Weights of a small mixture-of-experts language model, trained from scratch on English Wikipedia.
Size: 8 layers, vocabulary 8192.
Experts: 256 experts in each of 4 layers, 4 picks a token.
Training: a variant of Adam for the experts, 539M tokens.
Below are experts of layer 4 (counted from 0) of a mixture-of-experts language model. Rows are named down (a neuron's output weights, with its number) and show model dimensions 0-127. Each number is 50 + 10 x the weight over its row's rms, rounded and kept within 0 to 99.
Before each expert's rows: a language model's description of what the expert responds to. This comes from a sample of Wikipedia text that the model never trained on.

# expert 44
It responds to: Cell-start in tables. Space or pipe opening a new table cell or row, usually before a number, such as | 9 | or ; 10; in numbered sequences.
down0:66 50 64 39 57 39 56 56 34 33 43 50 51 38 68 57 25 51 48 41 39 49 52 48 56 46 55 67 42 50 46 66 44 54 45 49 50 47 58 37 64 56 32 54 65 73 54 37 64 25 70 48 42 47 55 47 40 39 49 53 54 40 46 48 51 59 53 47 44 53 47 58 51 59 48 41 59 47 49 54 21 48 45 45 57 37 46 53 47 42 54 54 66 49 63 44 52 51 51 28 66 59 46 36 53 56 39 43 50 45 77 76 40 59 52 62 48 41 58 60 67 42 43 49 53 43 49 49
down1:62 46 47 57 65 64 50 49 43 50 38 48 49 35 39 53 61 32 36 52 54 40 44 65 59 52 63 65 47 52 50 52 26 50 56 51 28 64 51 50 55 41 52 73 36 47 52 41 30 48 53 53 54 59 44 59 54 45 48 35 71 46 50 56 46 48 57 55 42 54 41 62 31 54 40 39 71 49 46 52 34 35 47 60 52 56 40 69 73 53 49 54 32 42 54 43 62 60 31 45 57 52 63 55 43 38 67 42 49 44 40 68 49 38 59 53 39 50 57 56 52 34 60 45 55 41 53 40

# expert 49
It responds to: Music chart tables. Chart names, pipes, quotes and brackets in music chart and track-listing tables, e.g. Billboard, Albums, Chart, a song title's closing quote.
down0:36 48 50 39 38 38 34 60 35 36 43 55 49 39 59 59 42 45 38 40 24 48 62 59 51 42 36 65 39 38 44 70 40 49 44 54 59 43 43 67 57 56 50 46 44 54 28 51 50 49 49 45 66 48 42 64 44 57 77 59 34 56 42 55 40 60 51 42 49 59 53 61 57 46 32 44 49 48 52 70 44 58 38 50 52 47 53 69 58 61 50 50 47 61 66 39 48 59 35 58 65 57 52 53 45 37 50 62 63 49 57 70 50 53 39 44 42 52 40 52 59 46 54 48 45 78 54 40
down1:79 62 58 60 63 83 46 56 40 45 54 46 50 49 56 53 54 29 36 70 38 42 58 61 55 58 50 55 62 46 34 43 31 39 52 31 53 43 69 66 68 71 55 62 55 51 55 52 45 56 47 63 46 51 50 40 59 45 39 36 43 58 46 51 37 56 68 51 49 46 48 50 48 61 55 56 34 47 57 56 47 46 55 41 49 68 41 48 39 58 59 44 51 41 65 34 46 45 37 51 50 49 50 46 40 39 45 40 46 55 38 45 46 47 38 59 47 55 58 44 51 45 59 37 46 28 41 62

# expert 38
It responds to: Decimal and large-number digits. Digits after a decimal point or thousands separator in measurements and totals, such as 395.5 /sqmi, 18,000, 36.06 km², plus million and billion.
down0:58 48 56 61 56 47 34 32 52 50 70 64 45 61 62 46 51 39 31 40 46 76 41 50 62 50 51 55 42 60 58 50 60 51 50 55 48 54 45 40 40 49 45 43 54 49 55 56 36 43 57 38 37 40 48 57 39 49 43 49 52 38 57 53 67 36 76 35 47 41 46 54 59 51 70 46 61 53 59 59 24 65 50 56 43 53 46 54 41 52 60 58 61 62 41 32 46 50 31 55 38 46 48 46 46 78 57 51 37 39 55 56 52 57 67 46 46 37 61 34 53 35 56 36 47 62 50 57
down1:55 69 50 64 50 64 59 68 42 40 65 60 64 42 69 64 43 65 31 49 43 52 43 52 50 66 56 61 35 44 64 39 36 42 66 43 64 56 58 64 35 60 58 40 51 51 39 56 48 33 57 54 50 57 49 27 71 45 52 46 46 63 42 49 44 54 55 55 45 35 35 35 53 49 44 42 47 61 43 39 47 53 54 32 73 49 48 34 48 51 53 49 44 50 47 46 50 61 35 74 44 60 28 41 45 62 47 48 41 45 46 54 51 52 63 47 57 49 50 49 39 50 49 56 42 34 58 43

# expert 53
It responds to: K/Z foreign name starts. Initial letters and pieces of Slavic, Central Asian and other foreign names, especially K, Z, J, Kh, e.g. Kyrgyzstan, Kurenivka, Kwidzyn.
down0:54 54 43 59 64 53 38 49 42 48 47 59 37 55 55 83 51 41 40 51 38 32 53 41 64 44 49 70 45 50 64 32 55 51 42 34 40 48 43 54 55 52 62 51 51 60 60 60 42 53 44 36 46 46 37 43 60 48 51 34 59 57 50 58 57 47 44 42 67 48 62 47 47 66 58 44 50 74 52 53 57 52 39 54 54 40 33 56 47 28 45 44 63 43 43 69 47 47 52 68 47 25 60 37 55 48 43 46 44 52 45 54 53 52 50 57 70 53 69 67 48 40 39 51 40 65 56 33
down1:51 50 61 38 25 60 65 41 32 28 39 66 44 61 30 44 54 55 67 73 44 40 42 71 47 39 49 45 40 42 51 55 44 57 46 51 62 50 51 46 58 42 44 52 46 70 59 51 50 51 44 49 34 65 63 45 51 45 52 52 29 40 54 38 50 55 59 52 55 52 55 44 52 66 33 45 39 43 63 56 50 44 48 40 55 56 59 45 69 43 65 56 63 30 49 45 57 63 60 39 35 40 37 50 60 46 72 44 40 55 46 50 55 34 59 54 64 51 47 64 58 55 64 47 45 47 52 56

# expert 43
It responds to: Government and party terms. Political and government words in office lists and political text: Party, State, Minister, Council, Parliament, Democratic, Republican, Senate.
down0:58 47 48 21 59 46 51 39 47 49 24 52 61 35 48 52 49 50 58 51 49 44 64 44 51 47 60 64 47 40 72 54 42 45 42 45 40 36 54 57 42 56 59 52 49 53 42 36 63 37 46 49 47 59 57 60 57 61 43 42 61 46 43 48 42 33 65 52 82 47 33 61 57 61 39 59 42 69 59 65 29 45 56 60 53 56 34 63 64 58 57 56 50 37 62 43 43 38 34 51 40 44 66 55 42 52 45 57 45 60 57 56 54 67 44 61 40 39 40 44 57 52 51 55 39 46 37 54
down1:40 54 62 50 74 52 52 56 51 51 55 47 50 47 45 57 56 35 47 59 40 45 58 48 79 46 63 51 51 35 55 42 56 40 35 68 77 58 66 49 47 49 44 45 31 55 43 52 64 49 34 29 49 59 47 50 67 53 48 53 48 60 55 49 50 60 48 54 69 24 32 39 65 40 43 42 61 53 48 46 23 48 44 66 48 31 72 38 46 51 57 35 55 62 53 52 49 50 41 50 46 51 54 58 55 55 39 45 38 55 49 51 54 40 40 61 53 63 42 46 54 57 50 45 53 47 37 37

# expert 31
It responds to: Venues, institutions, table cells. Venue and institution names, US state names, year-digit pieces and table pipes in sports schedules and asteroid-discovery tables, e.g. Arena, University, Spacewatch.
down0:45 45 42 43 49 58 52 68 35 56 59 44 53 37 43 59 39 41 56 41 41 53 39 34 63 48 30 50 33 36 52 46 57 53 41 57 54 71 65 55 72 67 50 53 52 49 44 43 43 35 59 55 52 57 43 53 38 47 50 40 43 43 55 51 53 62 48 39 49 53 42 52 55 59 39 58 61 56 59 58 47 40 63 41 25 42 25 62 53 59 61 54 44 66 50 59 51 51 33 60 61 42 57 57 56 62 35 45 37 58 59 37 69 46 63 69 38 46 43 58 48 51 70 45 49 53 66 33
down1:50 58 42 51 60 54 51 47 45 56 35 59 46 65 49 62 73 50 57 48 46 51 49 40 36 61 51 54 29 46 63 53 52 62 51 70 49 66 68 55 49 55 39 69 51 61 57 55 45 56 50 52 64 44 36 52 55 62 42 33 62 50 56 25 43 61 40 55 44 47 45 44 47 36 37 39 44 49 43 50 52 58 28 42 58 51 58 60 51 62 59 53 49 56 58 40 39 45 30 40 61 40 56 56 68 66 53 35 57 48 34 49 46 39 52 61 37 40 49 49 33 65 49 48 33 50 64 25

# expert 60
It responds to: Nationality and language words. Nationality, language and religion adjectives and the suffix -ian, such as English, Roman, Chinese, Catholic, Ind-ian, plus Arabic-script bytes.
down0:36 41 42 36 45 68 51 53 44 48 27 71 50 54 58 49 48 64 50 42 55 54 52 62 42 52 48 34 42 47 47 54 36 45 38 31 37 52 50 63 54 48 36 65 46 61 46 56 51 39 52 42 69 37 46 48 42 60 40 44 60 52 35 47 65 52 58 49 64 56 70 57 40 46 42 66 46 35 35 49 39 63 49 49 59 49 26 71 49 64 53 66 44 78 50 48 58 45 42 40 41 54 55 39 39 50 47 59 63 38 53 59 45 52 48 56 52 54 58 56 60 58 25 52 56 60 56 58
down1:57 63 44 62 74 47 45 47 45 50 56 64 44 54 44 42 73 42 33 53 28 61 51 55 58 33 48 54 59 41 51 41 56 30 58 43 74 53 44 46 58 50 53 50 54 63 47 44 50 64 55 55 44 46 32 69 57 72 64 44 39 63 49 58 51 54 34 47 35 45 66 53 35 45 38 44 58 46 42 46 48 61 55 35 51 38 70 45 57 55 48 53 32 55 53 37 64 59 23 54 62 43 46 50 49 59 37 47 50 37 44 46 52 61 55 54 42 52 37 69 40 43 48 55 45 49 48 60

# expert 34
It responds to: Mid-word vowel pieces. Inner word pieces after an initial consonant, often f or p, e.g. fonts, banjo, poker, Fiancé, Frobenius.
down0:54 49 72 28 62 53 59 47 44 53 61 54 72 35 53 56 42 54 39 32 50 43 53 38 67 46 64 62 57 43 75 34 41 51 54 55 49 52 46 27 64 62 68 36 45 49 46 53 37 43 58 51 54 35 53 50 44 50 45 49 39 64 55 46 62 40 53 36 57 57 44 41 45 54 60 33 65 47 46 36 46 66 65 51 72 48 37 46 47 40 47 48 42 50 48 51 43 54 49 51 44 42 52 73 59 64 41 50 44 54 53 37 41 43 62 50 42 52 55 39 50 62 49 53 64 62 31 36
down1:55 43 55 56 44 45 63 40 59 44 58 47 60 55 52 41 46 36 29 44 22 54 59 58 42 57 60 50 59 58 60 47 44 67 39 57 60 46 66 61 71 41 48 56 60 59 57 59 58 46 44 57 47 52 45 55 41 46 43 38 37 62 39 49 46 43 57 58 50 42 42 34 39 47 45 39 51 41 63 45 44 63 41 33 64 51 61 51 72 42 59 50 34 63 51 47 69 44 28 38 75 50 66 37 52 60 39 41 54 56 42 54 57 60 49 39 34 45 42 53 49 57 50 53 46 35 50 72

# expert 63
It responds to: Institution name words. Words within names of organizations and institutions, such as University, Institute, Committee, and the of following them in titles.
down0:61 43 48 52 49 68 61 43 32 49 68 59 47 41 41 48 39 56 42 53 46 47 27 54 50 38 66 52 52 48 45 61 60 29 59 51 58 55 36 51 55 57 63 64 54 38 73 52 45 56 32 49 53 50 34 44 55 54 44 51 38 52 44 45 49 37 51 56 43 60 50 47 66 49 46 62 45 68 55 39 43 67 44 47 33 68 50 47 48 61 62 59 46 42 59 54 58 38 35 62 52 24 44 54 58 45 65 65 34 45 52 54 65 43 38 71 48 43 44 36 48 61 38 53 53 58 33 59
down1:53 56 49 50 58 54 39 38 30 61 42 54 43 55 65 56 57 57 46 32 50 50 48 50 59 53 65 46 30 45 35 60 42 63 45 48 54 39 41 54 53 60 55 56 31 69 53 37 68 40 43 34 44 40 58 44 62 40 46 41 50 44 48 40 57 71 63 60 67 48 51 45 46 55 38 36 49 48 67 50 37 50 52 46 28 52 43 50 60 53 47 54 44 48 65 60 53 48 59 61 36 48 39 44 68 57 62 53 48 55 68 48 57 31 48 53 58 57 64 79 42 48 65 35 39 43 38 42

# expert 24
It responds to: Industry and research fields. Words for economic, scientific and industrial fields after and, of or for, such as agric-ulture, chem-ical, research, development.
down0:44 39 43 44 31 52 55 50 33 56 43 49 71 46 44 43 50 69 52 56 59 40 45 51 54 59 49 63 54 52 48 63 38 40 30 41 71 46 51 42 39 52 59 57 52 52 58 68 67 60 58 53 51 34 50 41 37 46 77 46 42 40 53 66 64 46 56 62 67 64 56 76 43 55 38 57 54 55 53 43 36 37 41 66 51 48 41 34 55 34 50 65 65 55 45 50 47 48 46 59 33 43 44 51 34 67 53 42 46 64 50 46 45 42 54 47 40 56 47 46 41 42 67 46 35 50 49 42
down1:62 65 44 46 55 61 56 69 37 66 41 63 46 45 82 54 55 43 49 64 38 49 51 71 42 56 41 39 53 45 47 46 50 45 50 48 60 41 43 55 58 62 46 60 58 53 60 66 48 49 40 56 59 48 51 56 72 47 48 43 39 49 42 38 60 31 50 52 53 39 40 43 46 43 43 35 55 39 53 49 52 54 63 42 43 46 63 54 47 58 62 65 52 39 57 41 66 47 19 33 52 41 49 36 71 55 47 49 40 62 46 53 37 53 41 55 34 52 42 42 35 55 72 53 43 39 41 56

# expert 27
It responds to: Surname initial capitals. A single capital letter beginning a surname or place name after a first name or comma, such as L in Livingston, R in Rica.
down0:34 46 43 60 51 63 43 61 36 53 55 54 60 53 62 56 44 61 46 56 30 62 60 46 54 51 50 41 52 54 49 52 37 38 51 43 38 52 45 43 54 59 59 58 63 39 61 55 53 44 47 52 51 57 30 52 40 29 45 55 44 60 43 66 48 45 72 45 64 50 53 72 45 42 72 42 61 33 68 69 34 41 55 45 47 47 59 52 49 46 58 40 42 53 47 51 44 57 09 32 51 49 35 55 44 45 50 39 46 59 55 54 43 44 48 61 67 53 52 34 69 57 50 62 42 50 51 54
down1:69 68 51 42 62 59 59 42 43 34 31 65 66 44 58 59 53 47 58 50 38 35 32 62 65 41 61 52 50 47 47 48 28 60 57 43 52 37 58 50 57 57 45 52 42 45 36 44 42 36 50 39 75 54 50 43 44 47 40 37 58 62 47 51 49 49 55 64 51 25 49 57 59 57 42 42 53 54 62 53 37 40 48 61 56 50 55 44 47 58 57 58 35 47 67 52 55 44 36 59 43 56 39 61 34 74 52 59 33 56 64 51 57 42 61 61 59 47 30 37 49 38 47 47 49 45 45 65

# expert 45
It responds to: Place name heads. Facility and street words ending proper place names, such as Road, Stadium, Cemetery, Avenue, plus the following in or parenthesis.
down0:55 62 36 54 55 48 28 44 30 63 37 50 62 60 63 47 57 51 44 52 46 56 48 62 39 51 60 37 50 47 48 61 39 52 46 62 42 53 45 45 44 49 54 42 37 49 30 64 47 52 40 47 38 49 44 54 59 46 51 54 37 47 41 37 48 48 54 46 54 62 36 68 58 50 39 53 60 30 76 50 36 63 49 41 71 40 48 55 52 56 58 51 77 51 59 33 48 46 20 41 59 54 50 51 52 46 49 54 35 40 55 55 61 62 39 54 43 49 57 59 37 52 77 50 55 68 43 55
down1:54 70 39 52 48 54 39 58 44 44 47 45 48 51 54 57 52 54 27 59 37 25 38 56 47 53 52 47 55 40 47 35 57 55 50 58 54 46 55 65 46 37 50 55 15 63 67 49 39 46 35 51 69 67 48 69 59 53 45 60 49 44 46 44 47 47 41 72 55 47 40 52 65 37 47 49 34 48 57 59 32 49 61 61 51 55 52 52 53 57 57 47 40 39 52 47 49 42 46 43 44 45 39 36 60 65 45 55 40 52 56 49 61 52 61 66 51 57 41 57 56 53 56 41 26 76 65 52

# expert 29
It responds to: Initial D/L/B letters. Capital single-letter starts of proper names and words, especially D, L, B, K, R, in tables and lists, e.g. Dunkirk, Doxa, DRC.
down0:36 50 62 56 47 56 48 63 47 59 40 31 42 65 53 49 50 72 49 41 53 52 57 47 34 40 59 46 59 60 58 50 39 61 45 65 59 50 65 57 32 55 60 53 54 48 57 37 35 41 64 48 44 51 50 55 63 40 56 39 50 51 51 72 58 34 58 43 46 39 40 54 53 38 62 54 40 46 63 64 40 61 48 50 59 41 50 48 30 56 38 59 73 53 47 40 39 67 32 50 44 31 61 56 46 43 48 37 42 54 52 58 50 40 40 39 56 41 55 57 60 32 64 63 26 64 63 54
down1:54 44 33 48 62 41 28 58 32 49 54 50 49 59 66 45 46 45 61 57 54 49 47 65 47 47 86 62 59 37 57 64 36 36 57 45 46 52 60 62 48 53 51 64 48 30 57 62 55 55 59 51 48 45 32 41 47 51 52 66 35 59 57 50 39 42 49 54 47 49 50 32 44 48 28 42 50 54 42 64 44 61 29 54 50 41 59 67 44 71 54 52 49 49 68 39 43 65 29 48 48 63 39 46 40 38 48 44 60 64 43 49 52 52 47 49 59 41 61 53 61 46 58 52 34 44 45 54

# expert 14
It responds to: Table cell separators. Pipe and pipe-newline closing table cells, especially after locations in sports schedules (Kansas City, MO |), plus numbers and semicolons in tables.
down0:47 46 46 32 46 59 60 43 40 52 40 44 67 49 71 67 56 42 39 56 69 62 49 71 50 53 51 53 52 40 41 59 40 50 43 44 44 45 44 63 41 45 48 53 66 33 66 42 52 47 45 54 48 46 44 29 45 43 47 74 70 54 48 41 47 43 55 62 53 56 57 61 48 34 37 60 42 56 45 46 38 54 50 32 64 62 55 64 47 48 42 44 55 42 51 45 47 37 33 45 48 50 46 50 50 45 41 83 50 65 48 57 55 69 26 62 54 49 53 62 59 39 34 54 56 53 58 61
down1:57 36 70 25 42 73 57 57 40 37 50 69 55 49 51 49 59 40 35 71 38 51 43 60 44 63 47 60 49 60 50 50 48 38 53 56 51 51 68 61 48 40 44 42 62 35 57 58 50 59 39 40 55 65 39 61 50 49 61 39 40 62 58 48 41 72 45 55 31 39 59 37 49 43 47 46 47 51 58 38 52 44 58 40 52 54 54 45 46 82 40 51 66 49 82 40 47 48 45 44 41 49 45 48 59 61 45 54 54 43 40 44 49 53 58 56 46 55 54 56 38 46 53 39 35 55 42 59

# expert 16
It responds to: Wiki place-listing words. Function words and headings in historic-building and list articles, e.g. listed on, National Register of Historic Places, See also, List of.
down0:45 45 64 40 54 48 39 54 39 52 55 51 42 46 62 59 45 50 57 52 39 44 40 50 60 58 61 66 62 56 45 81 45 44 60 41 54 40 44 59 59 42 51 47 41 44 64 47 55 55 36 51 48 38 44 69 68 53 58 28 63 60 50 53 46 50 45 40 48 48 60 42 47 49 51 58 40 33 60 45 33 56 56 55 28 78 37 39 41 46 49 48 62 45 50 42 50 45 30 48 50 31 39 49 74 54 43 57 58 71 41 48 57 62 71 41 39 49 33 61 48 55 46 60 52 44 51 62
down1:60 54 52 36 50 55 56 52 47 42 32 35 59 44 36 50 40 58 57 33 61 36 60 32 54 53 67 57 49 63 50 40 47 43 59 55 69 46 54 54 35 48 60 56 49 57 64 61 54 70 50 53 62 52 42 49 44 72 60 50 42 40 56 59 58 44 41 35 64 40 46 45 51 37 44 28 58 64 25 41 71 30 43 45 47 56 49 42 43 52 56 50 43 45 47 53 43 62 38 71 38 57 53 55 54 62 36 36 65 59 45 49 50 53 72 50 49 56 65 38 47 32 52 48 53 49 40 47

# expert 32
It responds to: Counts in stat lists. Small numbers giving counts or scores after labels or in tables, such as Wins: 16, Teams: 4, 7 assists, five.
down0:40 47 60 46 50 49 54 51 30 49 50 59 38 39 56 55 44 48 75 51 57 66 41 57 57 40 69 64 42 48 66 73 49 61 42 48 45 48 59 52 42 55 66 53 73 47 62 70 52 53 40 36 48 34 46 45 56 43 47 53 54 46 36 46 54 54 63 50 55 64 49 50 40 53 47 52 50 50 48 53 24 41 49 36 55 52 42 32 33 60 41 70 34 53 46 39 48 49 32 47 69 56 46 58 34 62 55 51 33 60 49 59 52 48 47 42 51 49 62 54 58 36 50 28 49 62 46 69
down1:41 62 43 31 58 43 64 47 49 44 48 77 56 67 53 55 56 51 54 38 58 53 46 43 61 56 54 32 46 49 61 46 29 52 47 33 52 62 77 64 67 53 51 50 58 55 57 61 49 52 29 50 57 34 49 52 49 60 49 48 25 58 48 41 31 46 45 50 31 18 53 34 54 45 58 58 42 55 47 48 63 50 54 48 37 41 68 44 69 65 52 46 59 53 59 46 56 54 47 49 47 54 36 47 62 57 57 47 47 55 42 34 31 48 55 52 46 59 42 41 43 59 50 47 37 51 46 53

# expert 55
It responds to: Adjective stems and suffixes. Adjectives and adjective endings like -al, -ical, -ial, e.g. special, public, national, documentary, natural, often taking -ist, -ism or -ly.
down0:43 42 42 47 51 48 56 36 63 42 54 42 52 36 58 53 50 62 67 39 36 61 59 69 76 60 60 64 50 36 72 59 46 60 44 46 47 62 60 49 50 41 66 48 51 38 45 61 56 43 39 45 59 58 29 49 52 36 53 58 49 57 46 50 49 48 43 59 35 45 60 55 54 37 69 41 39 51 75 33 33 52 33 43 43 37 53 49 55 57 50 54 72 43 59 52 53 54 44 56 66 53 63 29 52 68 59 53 40 37 37 53 54 52 39 51 46 45 49 47 56 37 33 49 40 56 54 52
down1:65 50 51 42 46 41 48 44 31 54 53 52 60 41 67 44 56 50 45 40 39 34 43 51 55 50 53 47 35 48 51 53 43 42 59 47 83 54 67 58 50 33 39 64 44 63 42 36 53 44 51 58 67 54 35 65 56 34 54 54 42 61 46 48 54 46 45 53 45 42 57 36 68 34 41 56 48 45 57 56 47 38 49 47 42 52 50 36 60 46 62 32 34 50 54 61 63 50 46 61 55 65 56 50 63 46 55 39 49 74 48 59 40 54 52 36 59 50 69 47 33 65 60 49 45 40 32 71